config.yaml
hidden_size: 448
d_expert: 320
num_attention_heads: 7
norm_place: "pre"
tie_word_embeddings: false
init_std_down: 0.00335
init_out_by_depth: true
warmup_steps: 390
schedule: "wsd"
final_lr_fraction: 0.0
train_tokens: 333100000
Below are experts of layer 5 (counted from 0) of a mixture-of-experts language model. Rows are named router (the router's row for the expert) and show model dimensions 112-223. Each number is 500 + 50 x the weight over its row's rms, rounded and kept within 0 to 999. Numbers have three digits each.
After each expert's rows: a language model's description of what the expert responds to. This comes from a sample of Wikipedia text that the model never trained on.

# expert 5
router:607486418646515532476486546500423457507493528454571458512526574483431523575472446525498497509522500513509495446437477492493582497423456416524495461485517579421543515508451468545572581526490539427457515425434497508481475482439496523552494469482449567523469572544499503548508493558431516524520498530554480541627550444561479427463513470384
Headings and table labels

# expert 2
router:547522448550464581558458512466466571532471530544484502565469550392505539555583500518533486440599480540444490433508478354490537515486514498500478520491446516400471499537497379458575518425514474498488394489557414545564578493552611439507423483504462540500471532474476526508462433398513481502542529416535590537542491425530416440576459502553
Nouns after articles

# expert 4
router:461432558606572620518545562489542603509516563465501504498542628513486496635433462465439485549556491525506461563504458422483489557431511574559480426474584503533567465580538584418449537466589523494401503520561497526457545393491497520514512493520457488442461491529521477572499528511572447474480477488468476479438542491462483455520638603491
Name-internal word pieces

# expert 3
router:546463447466558497532449481509514504472517475437512489488435549471471466474501497574476494472472508536560453554503447495495501516453411583512528515494529472545523479526554510447438431422463410483484456461528478497477527380568514520414444472507490517355527489539533494515500478492543578473605434490429427484451468507453385467455574573380
Mid-word Latinate fragments

# expert 7
router:508458468589604430586479470483465512433474514448550457516482514474468435489487520519510522461529568446548555446559523519483544524510508477556530550512585560493524476486446483496523503565561454398531429416483490604528463504594514393588399364568552526445516569506494519566499425556526561533561505497442514511516550479540505494487543608484
Word-final fragments, scores

# expert 13
router:492464462634430525500504504477421592397480501508566450454570494468478518529514449530521557420568550526460519483498518403498562476473518503536460461554478513527441442557463536516474485518519453462392435484534506565463505470410600451566449470516531631444545485482487444550455552562492549472587513495448543450581544530473468447490542477427
Foreign-name syllables

# expert 11
router:513467501518575466534501516529475527507417458468531405467579564475454593580455524490544551514541549517497573571425518398523565509508447478392557477505629390507549442612488483411431526475495424482499386500471533532428544403521550513557519405481507499533554547568549495451511482511514463468542506478518433505529441469497487395554551545488
Apostrophes, foreign-name pieces

# expert 1
router:593410519530489569581459528446431610482531478502475500489523545422519511589477455526517468472625451549520494539510582426440598525457521587473478475458476543444499482479565482554502472470500466496483356509555450556480568479433724493554385522428435519391548450543376437501468463515502554538571443394474466505550407479414427402515553507466
Clause-linking function words

# expert 15
router:583456442518399555561513524534409605462556459404564519513487556504519535527568507491472552528563511497533505426521513531454513532560488547505546575451625506528359434504576479486493463523503495474478378522546473505452445439469464435417515453480487593464440490486563461498528452496565499506595554502538465459568492491545491473505537527453
Preposition in, quotation marks

# expert 14
router:497444459538401571501604575499367498483584507444520523534529472480454530559504503439548515487559495486485460495495519442500472486490525543459482441579482473485497511506455509546474505484462474459472509475487454603410452441552652547561408448474446634422520470583579554549550509446575469487492439547529373401541533534534471523438522478449
Sports tables and headings

# expert 0
router:535451512586500471599441544458413531516568520468585569447523528484558538544476424515568521482508448475593569533494545411415518453424413459465518501453557530503424466566492475493534505419543409467526517468485525566535536430417537494488448441493521497526497532561408532535539477421487585507459550522434460541522537439485389405472489569435
Infobox field separators

# expert 10
router:542495539544436528586495494494479625435577460531573521533461614481472568513503548500507493456570455451589550532584439466454511500498522491397424461505426529514543526596495517559562500533537512446512526430506400498559555408446513545512451506541511502553441540486486526494577555536524480555505483543532570504553462528463394418496492479456
Taxonomy and geography infoboxes

# expert 8
router:593383516511475530496511534564412535441509450522457544455505577473472599481517573526556556441534471426500508522454569404480504457466468464372581446534499512535522450534561558535515486524574483488589417465561430495470496570523589445557501549537514561415554588522489549471531521379495482556465465416451425533569520496444425495515624534477
Prepositions after dates

# expert 9
router:538486476538573515541475510434356588532470506543529525510550524462462615609553533516512490438522489499406502507481495438541504456457539518533530499503565534494523514594464576485497491445524450471421433513560512541487611537551550491552439482446555588566522543571445565449522539486518475556524552517434522449471437527487434467469577516534
Name-internal articles, nouns

# expert 6
router:531430440499493443599569422541442478485534513483603477429430540454432502520458558531593545515458520451461456511458517401484628476484500531427543485559540485567560512536421402472452512510458429447477455451518480479519565449476559502471448416524526542517459453546501472508440463446500533418629509456513472518626507526588389453486471570437
Word-final suffix pieces

# expert 12
router:502516369488530481579547453521436596542451498480525419530524559443469543556531560557462494448514530446460559516547516491608568482501443545513500472472544518431475485583432439366566541497525517442500493478470468508445477478568511396478440508552504476513488489451485527523497419520474566523581473444578551424475402444549483534484492527452
Pronouns and auxiliaries